config = dict(
    hidden_size=384,
    n_experts=80,
    d_shared_expert=128,
    init_std_o=0.0241,
    max_grad_norm=1.0,
)
Below are experts of layer 4 (counted from 0) of a mixture-of-experts language model. Rows are named router (the router's row for the expert), gate (a neuron's input weights, with its number), up (a neuron's input weights, with its number), down (a neuron's output weights, with its number) and show model dimensions 48-95. Each number is 200 + 30 x the weight over its row's rms, rounded and kept within 0 to 999.
Before each expert's rows: "raises" lists some tokens whose logits its average output raises strongly, later layers aside. This comes from a sample of Wikipedia text that the model never trained on.

# expert 30
raises: " with", " round", " in"
router,188,190,187,177,180,192,223,157,249,227,203,241,174,194,229,189,189,170,183,208,204,260,171,174,197,205,239,181,199,196,209,278,219,240,219,219,229,203,179,182,183,185,195,208,174,245,241,213
gate0,129,187,200,259,209,172,231,221,190,205,221,108,195,156,214,205,221,232,147,224,230,158,213,188,199,153,250,165,206,204,186,174,213,182,195,184,229,180,153,212,207,239,150,219,209,213,190,199
up0,198,193,166,186,200,207,218,180,159,199,194,238,140,201,230,208,200,176,190,225,220,178,220,199,175,235,213,225,230,178,194,201,205,255,170,210,212,189,190,172,220,160,175,270,225,183,186,239
down0,210,192,185,172,157,214,226,201,240,172,164,237,185,200,241,223,213,234,226,227,175,168,223,202,220,189,241,198,216,170,166,216,255,190,238,207,242,186,226,209,205,181,246,210,202,175,201,202
gate1,200,199,186,167,167,190,203,177,246,163,305,150,165,237,218,204,217,182,240,191,172,252,220,190,239,238,192,213,199,148,161,248,193,204,222,216,206,193,211,170,255,258,218,162,236,203,149,203
up1,132,257,212,231,210,229,202,264,146,235,170,223,202,253,165,201,219,174,177,217,208,205,137,166,200,198,200,247,192,195,229,104,189,207,199,154,202,187,210,145,197,190,263,211,192,202,177,187
down1,210,186,156,162,175,159,167,224,188,209,198,212,192,208,163,187,157,177,220,197,223,195,202,254,190,158,195,195,228,177,241,191,186,146,180,235,179,213,161,214,241,168,141,216,203,208,220,182
gate2,204,187,182,179,244,155,160,250,172,215,178,142,184,145,209,249,198,178,250,230,187,201,196,243,228,202,240,213,207,238,247,243,212,180,194,180,177,246,174,223,232,194,205,186,194,242,213,219
up2,166,173,197,206,217,243,204,210,243,209,150,234,225,198,202,153,179,199,187,259,173,192,193,187,236,261,178,246,165,145,211,237,208,165,165,156,212,185,183,197,219,224,196,190,166,182,168,248
down2,176,226,228,199,245,219,175,213,105,213,206,180,225,232,222,176,211,216,197,116,192,248,206,236,199,210,179,166,209,215,174,221,195,225,205,242,170,159,209,181,206,197,204,245,166,180,192,240
gate3,167,162,209,243,266,209,235,196,177,197,204,318,169,164,253,205,212,149,230,238,208,252,221,159,229,226,181,244,214,198,188,242,193,235,199,208,224,198,263,169,183,196,197,240,172,176,226,195
up3,213,198,174,206,210,225,202,107,225,214,167,240,223,204,158,198,182,195,179,195,150,174,140,224,266,192,213,181,277,230,229,182,180,225,198,206,188,198,238,210,194,238,234,212,144,242,199,208
down3,225,185,198,183,210,216,207,226,236,207,221,202,186,157,189,208,199,218,164,212,237,180,269,177,212,172,239,189,206,149,227,194,204,237,241,155,253,241,184,235,208,198,184,138,194,248,194,250
gate4,205,187,171,176,217,186,168,190,197,161,153,203,185,255,241,149,212,191,188,208,142,171,191,237,173,231,190,211,167,253,220,199,271,191,147,157,205,214,147,224,228,153,213,210,124,219,180,208
up4,193,161,207,168,180,175,237,178,231,183,239,231,200,224,240,230,204,202,225,195,155,151,211,242,170,234,230,192,186,161,246,185,206,107,253,219,216,163,219,167,157,175,200,205,224,180,206,187
down4,195,215,165,250,192,179,226,288,193,255,184,163,222,183,207,251,229,176,219,124,186,198,193,214,230,200,194,247,214,207,212,223,176,201,139,143,236,177,155,167,205,274,188,186,214,212,118,205
gate5,165,179,230,152,211,246,253,179,199,162,179,196,240,223,191,299,220,183,180,169,189,167,138,193,175,206,205,229,197,233,231,238,178,213,184,245,182,211,270,180,206,217,194,187,165,167,161,176
up5,219,200,164,183,176,197,230,207,200,215,172,217,169,84,280,186,243,191,217,216,237,224,162,193,198,247,232,166,215,210,230,206,223,147,200,191,189,202,201,244,221,182,213,188,169,199,239,218
down5,199,204,193,199,177,182,208,151,215,128,168,196,234,130,158,174,223,162,188,240,186,211,186,167,186,145,156,176,207,218,191,204,219,222,219,229,267,231,167,174,248,190,155,193,193,216,179,204
gate6,145,178,173,242,225,180,165,136,186,194,209,168,215,180,171,158,203,195,215,181,231,220,219,214,184,176,251,181,208,244,212,158,208,222,163,183,237,142,181,241,225,183,145,171,210,214,251,226
up6,208,186,210,197,229,187,241,276,265,207,233,190,167,200,227,205,167,201,228,203,193,163,210,184,251,203,226,221,182,169,205,214,181,192,226,162,253,186,213,197,186,244,198,216,144,172,155,248
down6,113,184,206,191,192,200,129,227,236,201,195,202,213,204,181,178,174,231,139,117,184,245,148,211,216,140,220,212,170,182,175,230,161,190,293,133,223,199,186,217,209,188,165,259,232,222,180,226
gate7,171,172,211,248,138,213,169,245,274,228,238,209,210,204,204,189,196,176,158,226,236,198,168,220,181,233,233,178,192,208,230,201,194,202,215,215,218,189,140,193,237,226,187,211,212,183,261,215
up7,218,168,167,169,187,222,145,178,148,202,208,178,215,179,222,231,221,251,202,273,211,221,205,227,210,135,214,171,252,232,230,214,171,199,196,186,217,171,242,195,144,220,212,204,163,214,168,192
down7,179,234,190,243,261,167,180,228,198,155,191,201,231,177,167,197,205,220,162,190,188,199,182,209,235,127,188,188,201,135,227,181,195,193,238,196,152,163,243,206,155,255,200,247,176,199,213,245
gate8,149,195,176,190,204,226,192,202,213,191,209,193,220,194,214,256,144,225,204,205,240,190,175,174,169,241,223,213,226,168,169,164,180,174,198,222,212,185,195,221,157,184,175,226,226,177,189,186
up8,170,224,206,172,205,171,203,194,248,167,173,246,221,232,191,181,238,164,173,199,181,235,197,171,252,212,164,175,216,215,208,213,246,203,227,179,180,172,175,235,168,177,180,150,179,176,216,153
down8,213,183,227,217,219,237,216,215,203,205,256,173,204,210,185,235,226,193,188,160,230,234,144,198,246,206,221,206,166,210,209,182,185,197,181,225,178,125,194,133,199,187,196,256,175,208,216,155
gate9,171,151,209,203,200,191,249,178,180,173,139,212,171,218,156,211,132,266,144,185,209,197,173,248,213,224,234,221,231,173,240,265,160,254,144,209,197,206,240,211,177,255,200,188,237,225,181,186
up9,157,191,227,204,207,176,199,169,238,132,148,236,240,204,203,177,199,198,170,174,249,187,220,245,262,196,245,172,216,221,212,176,177,193,218,230,199,197,189,189,229,187,189,190,212,205,227,257
down9,189,171,222,144,233,203,181,227,160,225,193,211,174,185,228,159,235,205,248,202,191,223,193,150,200,206,222,236,185,212,219,153,198,198,195,209,186,174,138,203,259,226,239,218,171,180,238,219
gate10,189,236,245,196,181,149,200,118,193,211,219,210,179,165,228,192,216,239,268,247,230,168,236,188,198,231,180,214,182,207,149,202,169,223,171,162,223,239,229,197,166,176,252,81,240,199,166,221
up10,158,202,220,200,194,170,222,231,183,170,180,198,185,226,167,247,186,176,211,243,209,155,207,228,136,226,208,162,174,201,175,140,203,205,245,204,238,240,233,251,230,202,198,249,175,244,163,213
down10,230,188,231,200,229,207,216,209,234,205,221,191,252,196,166,157,181,205,161,167,221,233,164,224,180,172,190,258,221,224,186,184,121,176,163,161,197,219,214,179,117,198,207,171,160,148,217,157
gate11,264,192,219,170,225,207,235,217,157,127,199,266,191,192,176,216,192,192,198,181,223,183,194,201,191,151,149,159,276,197,217,234,219,142,286,191,196,204,122,229,195,199,207,245,224,200,219,161
up11,223,228,259,170,193,173,232,228,242,226,183,201,192,197,182,189,171,187,240,203,236,215,212,148,205,180,178,205,233,190,228,172,219,224,154,230,205,201,214,275,185,183,230,173,222,235,148,235
down11,210,204,227,176,202,176,217,219,188,193,232,161,182,213,190,213,157,231,235,200,220,209,216,185,224,172,167,198,217,269,231,167,202,197,207,221,174,187,231,232,240,164,255,178,164,172,158,241
gate12,185,264,145,173,188,178,178,184,209,165,163,187,161,200,186,198,173,259,168,186,209,150,192,257,181,187,241,193,144,182,187,189,152,236,185,240,179,237,224,183,173,241,195,175,152,142,231,171
up12,202,211,212,215,182,216,179,231,190,242,197,218,216,278,171,205,218,203,197,237,198,201,216,172,213,238,189,196,219,258,180,187,182,192,185,235,166,184,191,237,247,214,250,200,225,206,168,209
down12,242,253,227,170,169,194,225,187,245,228,178,220,182,207,160,190,207,156,144,131,236,214,212,181,132,207,235,124,248,224,176,201,204,194,176,211,195,187,168,240,268,216,185,227,222,190,236,216
gate13,216,208,224,203,202,249,207,197,242,138,170,251,223,191,194,226,176,196,224,212,179,216,196,229,198,141,195,233,200,216,239,187,226,205,184,232,227,216,162,244,236,242,212,173,221,235,146,227
up13,188,213,182,190,192,225,230,211,181,254,208,224,216,161,185,202,210,193,212,147,181,213,189,234,200,225,196,182,184,200,186,218,198,189,246,182,274,227,237,249,150,221,226,217,200,234,208,180
down13,224,230,181,241,205,192,250,233,205,219,172,180,178,241,214,147,252,194,214,230,163,215,234,218,188,219,177,188,178,162,267,203,169,172,183,211,194,215,241,168,256,198,201,137,227,190,169,215
gate14,229,224,200,205,216,165,160,220,186,207,163,168,162,171,235,233,210,206,257,234,164,194,237,207,251,179,139,183,175,194,261,210,250,247,238,206,193,192,202,205,175,157,200,182,197,197,137,203
up14,220,106,188,212,238,229,186,199,202,226,234,214,175,189,166,167,234,190,182,225,202,191,177,194,217,183,196,191,152,180,203,203,229,225,185,193,150,227,224,170,195,181,185,264,230,194,158,184
down14,138,230,198,225,172,232,233,221,192,193,178,184,192,151,214,213,195,184,155,210,260,157,189,175,148,198,191,208,192,246,264,196,240,228,246,187,197,195,214,182,187,212,262,147,192,173,227,226
gate15,227,227,228,168,220,158,173,199,206,158,213,203,163,229,250,235,243,182,172,198,196,197,193,230,220,198,214,161,229,238,173,186,229,204,191,211,202,223,242,211,184,147,180,191,207,207,244,236
up15,186,174,183,262,221,220,224,247,227,160,201,187,164,185,193,197,181,177,186,198,202,176,188,172,192,180,188,220,225,225,235,175,173,188,181,248,189,227,205,219,216,227,196,189,196,225,166,209
down15,180,142,210,205,216,256,174,183,203,172,251,213,191,226,188,144,194,192,207,117,197,167,164,208,189,246,195,206,274,190,152,154,210,213,210,211,200,223,174,186,189,169,199,197,262,194,170,200
gate16,141,206,144,206,224,189,183,173,202,177,178,228,166,215,225,200,170,186,236,227,228,195,186,162,234,182,205,242,157,210,250,139,213,224,175,160,175,194,185,239,210,219,174,227,191,241,181,187
up16,242,136,246,183,235,163,179,237,212,210,172,182,175,163,189,232,197,188,151,174,190,150,215,229,192,200,215,187,270,198,193,207,202,167,207,159,162,206,150,254,239,211,207,183,229,186,230,144
down16,260,167,158,216,249,116,195,255,213,149,184,197,203,187,199,169,209,167,159,203,217,266,212,224,236,167,198,215,222,174,195,227,249,208,162,186,188,146,210,261,174,200,188,247,186,156,149,238
gate17,185,207,216,218,221,194,230,240,195,195,237,152,202,187,207,167,221,195,251,209,244,201,244,177,226,223,240,211,200,173,226,177,210,215,156,154,237,246,143,210,182,169,179,228,222,213,174,164
up17,198,192,208,197,198,191,194,205,222,203,231,147,109,211,204,153,184,225,170,212,206,211,198,167,210,182,153,257,166,219,169,260,195,181,177,223,132,187,225,167,145,218,213,160,198,196,247,237
down17,242,161,204,192,179,231,207,194,240,174,256,160,215,231,200,210,215,172,188,212,187,200,262,198,224,183,226,217,215,189,189,172,180,220,207,260,219,195,164,161,181,298,225,123,204,226,172,238
gate18,203,177,204,210,172,245,282,186,237,218,156,230,219,202,268,163,146,186,208,212,227,185,253,232,222,215,216,250,124,151,212,150,149,246,220,143,178,162,213,148,260,240,196,210,215,218,258,152
up18,219,198,203,248,203,146,181,177,226,216,193,262,232,178,220,165,169,137,219,195,232,185,191,177,249,239,152,189,169,257,214,218,239,197,235,180,176,167,179,162,207,180,204,204,223,210,216,157
down18,186,204,225,178,221,184,209,232,211,198,165,172,236,205,196,219,227,222,207,238,196,153,207,285,211,238,244,196,211,230,200,175,220,144,158,246,153,211,186,258,161,208,193,200,200,167,181,183
gate19,207,210,183,177,249,186,215,180,251,242,198,225,210,247,223,200,158,202,213,190,194,229,246,180,226,101,249,239,217,193,194,193,243,189,153,197,213,249,200,178,211,204,166,160,191,212,177,211
up19,237,221,276,195,167,208,184,190,263,241,240,190,179,214,205,233,239,189,236,154,201,214,200,236,172,220,260,235,137,195,193,162,226,236,211,206,228,239,143,224,234,207,173,200,213,220,187,189
down19,208,199,240,176,199,237,188,172,229,206,180,128,191,208,163,206,199,152,217,208,210,203,229,209,154,208,230,199,125,204,161,144,215,233,207,153,200,181,220,193,247,207,223,172,242,241,198,212
gate20,234,193,194,175,247,200,154,201,209,174,227,177,198,198,182,205,192,184,130,183,177,211,222,236,207,242,154,199,185,207,194,222,223,199,205,221,198,243,171,256,228,197,166,184,208,186,223,194
up20,213,164,221,178,242,227,204,201,155,234,194,197,177,251,145,136,189,169,195,218,208,230,235,210,261,165,216,154,190,136,196,204,193,175,151,151,153,186,200,198,197,166,156,222,221,220,250,205
down20,180,147,219,226,188,220,223,221,118,191,279,241,209,149,192,195,223,171,163,148,195,267,225,221,208,235,219,194,194,148,198,207,235,203,158,232,206,179,163,192,171,208,144,221,224,162,212,169
gate21,152,275,155,197,197,200,216,175,215,170,244,215,151,249,214,231,198,199,171,219,249,213,187,206,189,165,216,211,231,194,223,208,216,150,248,218,217,115,225,145,152,181,231,156,181,143,212,139
up21,247,264,246,212,170,220,230,197,165,226,178,197,178,251,182,171,257,237,176,203,131,207,216,176,172,215,228,207,240,191,163,192,177,147,245,183,229,207,211,227,248,175,171,179,212,223,159,174
down21,178,175,198,185,256,226,230,209,239,210,260,211,189,225,221,186,169,175,186,189,267,201,157,166,182,247,156,209,123,208,271,188,229,214,165,186,228,230,157,169,188,235,193,183,218,185,205,237
gate22,228,163,145,240,203,170,216,225,160,199,155,188,226,184,162,229,186,216,188,185,222,221,194,212,175,195,185,201,194,148,243,271,198,195,149,199,201,214,196,211,209,250,162,198,227,255,196,222
up22,236,168,193,181,217,216,227,205,182,278,147,269,185,227,201,201,182,183,199,205,191,260,221,195,225,143,221,207,175,130,265,234,182,164,170,171,163,229,225,220,191,196,196,176,195,144,234,200
down22,186,196,242,233,247,214,228,130,218,169,215,175,242,197,175,204,159,191,151,225,255,251,158,241,220,163,214,222,209,214,213,151,217,226,163,227,225,151,218,210,141,176,196,134,170,171,183,168
gate23,178,190,238,168,130,233,229,159,233,220,246,165,257,171,181,223,140,216,180,227,195,220,186,198,190,236,201,142,175,134,214,122,225,211,140,194,239,116,196,187,207,152,169,157,181,182,184,208
up23,196,186,187,206,203,184,175,187,170,210,212,246,196,141,240,200,164,205,221,227,228,209,242,172,218,163,213,167,168,145,184,178,183,147,215,191,211,156,192,216,230,238,163,227,159,190,197,229
down23,165,253,205,187,223,262,162,184,207,236,149,175,204,228,192,180,218,198,180,138,190,202,150,253,160,185,207,204,262,187,238,300,222,184,185,238,177,242,147,164,223,177,212,212,209,211,210,231
gate24,248,248,202,201,178,187,227,164,222,197,214,221,150,205,218,213,187,199,139,188,218,224,222,211,197,134,183,214,191,251,227,170,228,182,195,251,229,235,102,253,230,183,231,226,204,245,196,164
up24,157,160,205,191,226,203,222,172,192,190,203,189,213,222,207,191,168,221,191,235,208,131,243,221,232,184,172,196,206,165,179,133,185,234,204,226,182,190,206,199,215,199,177,184,198,142,164,227
down24,206,238,185,241,194,230,247,190,206,224,236,241,206,223,238,188,199,179,142,124,282,228,266,185,171,193,191,167,208,202,212,145,185,219,248,177,159,241,154,209,125,218,199,188,221,223,241,195
gate25,205,178,214,202,216,222,248,227,212,168,238,225,177,240,156,217,193,182,225,217,187,180,226,203,191,214,228,157,200,202,229,204,182,159,100,200,271,200,182,235,159,188,203,164,179,181,187,198
up25,173,203,214,148,187,189,220,225,214,220,135,164,234,212,242,203,233,213,197,188,215,202,223,148,178,208,227,191,226,189,161,156,215,266,244,187,219,194,225,124,234,237,181,189,204,195,153,187
down25,221,218,250,197,171,224,171,169,174,252,174,211,186,245,237,223,230,215,197,338,198,200,207,175,183,259,187,169,179,136,207,232,224,211,269,229,251,217,200,219,196,220,219,173,182,188,177,160
gate26,215,172,197,189,160,229,206,184,271,174,193,182,272,246,225,173,221,185,176,193,209,199,190,186,217,202,188,162,196,212,229,201,168,190,154,229,162,195,184,228,228,214,229,220,173,248,224,179
up26,181,181,227,191,159,180,188,186,220,198,187,270,272,205,191,183,215,173,238,196,196,201,208,199,198,234,197,161,201,191,199,167,170,269,224,258,213,165,235,211,199,199,218,228,154,217,161,231
down26,197,246,250,172,184,205,257,225,210,200,200,191,210,168,164,135,161,224,192,185,169,170,221,149,180,187,179,179,136,218,209,215,163,178,198,185,197,200,198,176,185,197,176,202,238,207,216,178
gate27,217,189,158,218,209,153,191,188,161,165,188,197,216,192,277,166,190,228,200,189,203,228,211,234,186,190,196,191,181,207,201,206,204,134,218,275,174,159,182,198,200,192,250,181,224,243,235,183
up27,222,168,220,223,210,254,271,221,242,195,261,236,205,201,237,171,220,188,185,163,235,187,233,222,190,167,198,244,149,186,183,188,173,207,237,177,279,200,202,221,169,175,186,275,238,242,212,240
down27,137,206,170,175,185,246,203,145,230,199,230,151,204,148,208,228,301,200,192,234,213,175,119,229,193,213,194,227,159,227,187,226,195,228,136,192,224,186,175,169,195,190,192,209,202,252,177,217
gate28,173,230,251,217,216,184,281,256,241,275,212,206,168,178,209,236,190,194,156,185,178,266,193,188,174,216,250,209,209,210,190,248,266,238,240,240,182,175,215,215,218,209,176,251,225,252,186,249
up28,207,118,256,187,120,208,209,207,228,153,204,183,164,155,195,163,209,166,179,160,256,205,146,214,155,222,196,201,183,193,190,213,228,185,230,214,218,234,188,240,223,144,222,212,253,231,185,236
down28,213,210,151,205,179,223,247,273,164,184,215,155,156,177,211,185,239,137,141,236,110,219,220,147,218,214,245,165,161,139,170,172,177,230,202,232,225,145,186,200,200,251,174,210,173,198,142,162
gate29,200,229,208,225,208,210,102,231,257,212,171,203,227,190,197,232,216,229,172,173,171,164,158,186,183,229,210,237,190,161,178,201,177,180,159,259,215,204,229,217,179,167,199,151,192,178,223,205
up29,230,223,176,169,143,195,136,228,201,174,248,195,227,161,215,246,189,166,216,189,173,186,211,174,172,257,190,203,214,190,155,182,194,186,204,229,236,207,196,242,253,178,181,179,185,189,186,201
down29,263,166,185,218,196,202,189,169,151,176,189,250,192,243,203,199,181,253,242,174,180,186,205,227,218,207,193,220,219,234,228,232,217,228,239,209,250,180,95,162,195,166,230,200,242,219,190,159
gate30,208,183,229,227,156,148,178,193,191,172,197,252,210,252,197,155,139,190,195,161,195,129,163,173,184,205,192,189,238,234,173,240,199,155,230,250,217,155,211,212,193,225,199,189,194,185,208,235
up30,217,184,198,235,191,215,213,248,225,219,196,148,212,165,194,211,199,178,176,245,192,202,196,229,188,194,207,181,208,146,210,265,130,254,223,228,177,192,198,227,208,221,208,216,174,197,190,226
down30,183,178,165,230,239,198,235,181,170,161,207,225,222,172,216,207,161,240,250,207,168,197,192,214,175,227,161,192,181,225,246,193,187,229,209,237,183,226,251,157,184,203,213,273,192,182,225,196
gate31,228,132,201,139,212,190,181,211,190,196,300,138,195,195,149,230,199,184,243,188,198,215,186,243,187,242,228,179,177,160,223,229,167,190,221,181,222,212,209,273,159,273,153,243,180,189,156,204
up31,202,203,146,171,239,216,192,207,175,253,154,230,160,254,189,159,241,194,228,194,192,170,178,214,214,172,232,210,278,143,212,251,180,163,198,189,225,235,208,200,210,186,178,195,181,162,237,214
down31,222,227,205,215,195,215,198,263,186,210,234,179,202,215,176,174,199,217,183,181,249,255,212,224,165,241,170,175,180,141,196,167,246,219,215,151,162,173,231,232,149,197,159,181,236,215,231,197
gate32,165,191,201,206,140,204,242,223,143,147,179,164,183,206,198,258,214,192,171,221,237,191,201,159,147,149,243,211,228,173,214,168,189,160,240,194,146,208,217,175,174,180,186,168,153,239,193,197
up32,229,209,186,144,176,164,180,166,275,214,164,190,219,174,244,168,155,256,240,172,180,235,227,151,221,231,176,162,178,257,225,218,210,193,235,171,195,225,201,191,174,186,150,207,216,180,208,219
down32,271,159,179,200,193,222,194,205,216,221,260,248,209,122,180,250,228,207,153,291,209,178,266,223,232,205,227,210,176,208,219,182,203,220,202,197,211,202,213,220,206,232,193,229,187,175,203,244
gate33,127,194,172,141,210,199,229,240,139,233,218,184,224,150,211,153,160,191,178,213,179,199,229,237,150,218,135,168,215,190,184,223,193,214,208,195,234,188,189,187,226,147,196,268,264,189,224,169
up33,194,211,219,217,201,231,172,202,167,212,214,204,263,191,200,181,249,289,233,222,219,204,184,199,204,232,219,224,199,177,180,207,254,224,160,233,202,221,204,256,189,188,184,170,248,269,256,198
down33,203,179,208,156,235,190,190,171,149,220,212,246,242,204,147,180,209,212,144,142,257,235,170,194,243,208,190,136,245,207,199,145,188,129,192,142,198,173,189,204,192,192,220,189,149,212,242,190
gate34,188,191,246,230,227,253,237,222,196,185,162,230,224,188,156,183,172,167,240,195,166,214,277,179,204,184,205,248,171,198,194,150,168,199,223,199,197,179,204,227,195,221,194,193,219,269,150,159
up34,228,213,196,196,199,268,179,174,172,148,234,208,184,168,186,263,168,169,224,207,217,240,205,199,201,193,210,187,213,232,151,221,190,209,139,202,204,170,154,212,175,189,161,215,207,198,153,220
down34,150,140,204,218,203,258,239,153,199,198,193,193,203,262,196,206,216,232,161,148,203,227,167,166,192,173,194,284,222,191,167,233,204,197,170,229,182,200,235,131,166,188,206,271,202,203,222,186
gate35,229,198,203,262,235,157,186,207,215,191,156,203,209,250,161,183,209,215,232,237,176,182,252,185,234,243,162,169,230,204,186,253,231,162,159,198,250,196,190,189,190,274,204,182,190,176,170,240
up35,196,166,195,168,200,211,221,204,247,189,160,189,197,191,207,200,211,179,196,188,220,191,227,211,220,221,214,215,244,184,222,205,97,208,170,223,163,264,178,194,230,215,209,168,171,207,234,180
down35,205,184,128,224,225,204,168,224,186,170,201,210,196,235,158,179,179,196,182,265,224,180,233,168,172,156,161,205,174,183,221,185,226,211,207,155,195,199,187,255,175,213,200,212,187,179,212,182
gate36,239,170,208,193,229,158,216,199,241,207,198,232,170,225,104,204,198,174,188,239,170,255,250,173,199,212,227,206,245,197,221,262,199,195,189,155,220,180,192,191,203,211,204,209,173,154,198,193
up36,219,155,153,189,186,225,213,210,206,256,175,182,181,174,129,209,237,196,221,199,186,234,214,172,199,210,244,229,217,179,206,235,207,188,203,200,169,254,205,234,158,208,148,218,191,242,221,165
down36,158,207,204,188,175,209,164,193,259,198,164,202,195,207,200,216,201,192,208,351,212,233,150,176,189,235,185,256,207,161,198,196,227,213,173,202,238,223,195,205,172,188,234,187,156,227,207,190
gate37,191,119,173,242,184,152,172,190,181,201,198,165,207,185,251,198,244,252,180,179,163,238,184,168,186,237,187,207,172,179,224,172,254,184,197,232,196,234,198,201,213,141,195,198,242,185,224,216
up37,203,203,153,240,157,174,203,203,203,191,237,199,165,190,221,190,198,225,218,262,142,211,237,206,248,243,189,198,225,197,246,171,207,209,262,205,199,260,154,214,248,146,218,208,254,209,228,213
down37,249,160,208,216,213,198,172,168,219,233,183,180,188,240,185,161,231,166,195,182,191,193,146,177,240,199,196,166,148,171,178,200,245,196,214,232,165,177,202,146,264,143,159,196,181,190,197,183
gate38,191,225,226,201,173,188,179,208,250,223,212,178,202,190,200,218,236,200,220,208,204,201,247,168,181,223,267,186,179,212,162,200,191,195,197,233,221,195,154,207,189,221,176,225,163,219,192,204
up38,84,183,192,199,272,225,176,177,206,193,167,168,204,190,260,215,187,216,189,187,200,224,241,183,271,190,211,158,244,138,178,218,187,171,213,197,210,247,178,207,225,175,186,176,202,166,176,163
down38,245,203,225,163,191,171,203,225,197,242,169,168,201,208,180,225,167,231,220,266,228,170,151,143,164,260,193,176,157,153,202,221,209,205,202,210,214,216,187,217,223,257,250,174,207,240,194,207
gate39,177,160,154,249,233,211,209,244,227,200,187,206,161,208,174,217,203,195,182,202,197,185,250,254,220,192,209,203,178,176,183,189,201,207,225,165,246,184,188,215,222,221,132,185,194,200,252,171
up39,180,186,221,204,223,195,194,209,197,166,180,209,208,227,223,226,172,189,174,166,283,244,146,252,188,176,237,163,190,212,187,218,233,198,148,231,201,237,169,181,187,190,215,173,218,154,182,164
down39,201,159,135,202,216,222,198,186,198,212,131,163,198,248,135,189,230,183,213,108,184,187,191,239,145,195,198,238,170,223,189,279,177,207,191,250,212,268,196,228,208,177,157,183,166,193,209,197
gate40,196,226,167,212,208,240,167,189,247,218,120,186,170,225,178,171,241,216,202,177,230,220,197,210,182,179,183,182,178,236,183,186,200,220,199,255,165,188,168,120,187,176,131,200,201,188,215,180
up40,237,187,230,237,164,172,243,157,208,176,221,215,192,268,231,211,164,213,224,180,244,155,215,202,236,287,239,242,166,212,217,221,209,215,185,196,145,235,207,234,207,164,178,164,182,187,212,152
down40,225,158,222,180,171,199,193,177,241,224,253,240,155,177,227,199,181,187,202,115,191,193,230,168,130,202,199,196,244,225,219,229,220,155,242,231,265,225,261,176,199,226,241,227,222,233,255,255
gate41,188,256,237,183,168,166,180,186,193,202,197,148,234,179,235,219,208,222,161,223,244,162,200,203,202,147,248,162,210,209,235,158,195,177,233,220,204,158,159,222,150,239,192,190,129,190,197,152
up41,208,188,165,244,236,197,197,247,188,170,153,166,210,198,177,228,168,196,232,169,170,194,221,179,152,171,208,238,192,216,202,205,233,229,202,200,193,185,217,158,184,240,173,210,185,181,215,205
down41,174,203,215,224,199,207,254,219,264,214,166,178,245,206,242,221,255,199,167,203,179,201,282,223,225,243,176,179,190,207,191,134,195,185,212,156,225,197,200,270,257,172,217,226,168,218,216,181
gate42,248,230,227,216,193,216,216,190,202,220,177,167,250,207,179,156,203,217,163,199,153,186,227,179,257,130,218,183,242,257,200,141,178,207,220,193,262,168,194,214,246,226,242,199,186,238,232,139
up42,125,217,188,159,217,204,178,171,192,248,222,215,239,173,259,236,193,182,200,191,223,195,162,198,175,190,165,205,244,207,203,190,214,211,140,223,167,216,142,152,218,206,197,165,232,258,215,204
down42,167,160,252,212,193,213,228,234,242,250,202,193,167,219,242,255,188,216,210,60,178,214,219,214,196,252,175,190,238,238,233,263,237,191,168,228,201,164,200,200,121,203,189,155,176,224,222,215
gate43,157,221,186,226,232,233,222,180,186,149,189,197,226,205,152,194,203,215,256,191,192,185,204,249,164,202,174,207,213,148,223,216,187,191,173,188,197,171,262,200,216,214,194,181,161,211,235,206
up43,210,212,166,204,173,193,225,237,218,193,176,234,171,195,191,192,210,229,126,169,258,227,211,176,197,262,222,179,192,170,146,207,197,199,150,177,136,169,226,190,171,202,178,219,252,219,182,215
down43,240,158,228,160,216,195,238,246,190,214,217,228,207,255,202,111,199,252,276,180,214,222,188,242,153,224,202,206,228,166,178,236,224,180,174,207,228,213,150,211,243,150,199,214,174,213,172,207
gate44,165,195,216,172,188,177,196,183,208,155,202,177,190,163,198,242,212,207,189,218,209,209,186,252,180,234,243,173,223,193,218,191,207,188,198,218,144,190,206,188,188,180,179,165,211,220,185,211
up44,152,157,169,158,188,230,157,164,192,154,210,196,235,258,279,158,152,190,158,214,204,203,198,179,198,175,190,254,221,147,230,168,211,198,249,179,234,246,221,188,203,173,184,170,185,206,239,167
down44,173,150,245,189,160,246,212,164,208,245,216,186,212,247,205,248,277,221,238,201,171,200,201,213,207,157,218,255,210,211,216,162,143,246,238,264,217,214,213,198,172,190,196,189,247,185,157,204
gate45,206,204,175,277,200,184,205,168,217,160,155,224,228,252,191,257,182,231,201,233,195,201,174,198,260,227,141,186,215,169,180,160,263,226,217,225,211,212,223,216,166,266,201,227,184,218,165,187
up45,140,199,183,218,195,215,200,202,228,195,201,196,180,207,178,220,184,134,191,181,241,240,193,218,211,191,150,200,219,192,204,191,182,209,248,135,182,238,178,179,274,193,217,163,192,166,120,208
down45,214,250,214,220,187,262,139,186,215,200,218,119,222,239,230,175,190,241,167,150,258,200,194,208,225,240,195,183,244,186,206,182,205,256,141,214,207,185,185,219,138,165,191,218,167,192,312,146
gate46,197,216,252,192,217,249,286,209,191,208,137,210,211,177,205,214,218,215,181,163,208,200,185,233,172,219,204,220,202,186,196,189,155,233,229,213,236,201,187,214,202,133,209,202,157,211,174,193
up46,200,182,170,159,200,217,198,169,203,196,231,153,146,162,194,234,211,151,215,193,192,224,250,187,229,203,220,233,206,185,177,228,220,189,157,192,170,162,196,210,207,184,136,200,211,175,163,200
down46,210,222,245,218,190,229,186,219,147,188,225,195,141,115,285,238,151,233,220,138,243,194,166,190,190,201,169,205,194,209,229,230,241,205,190,218,216,247,188,224,236,169,171,207,177,216,242,177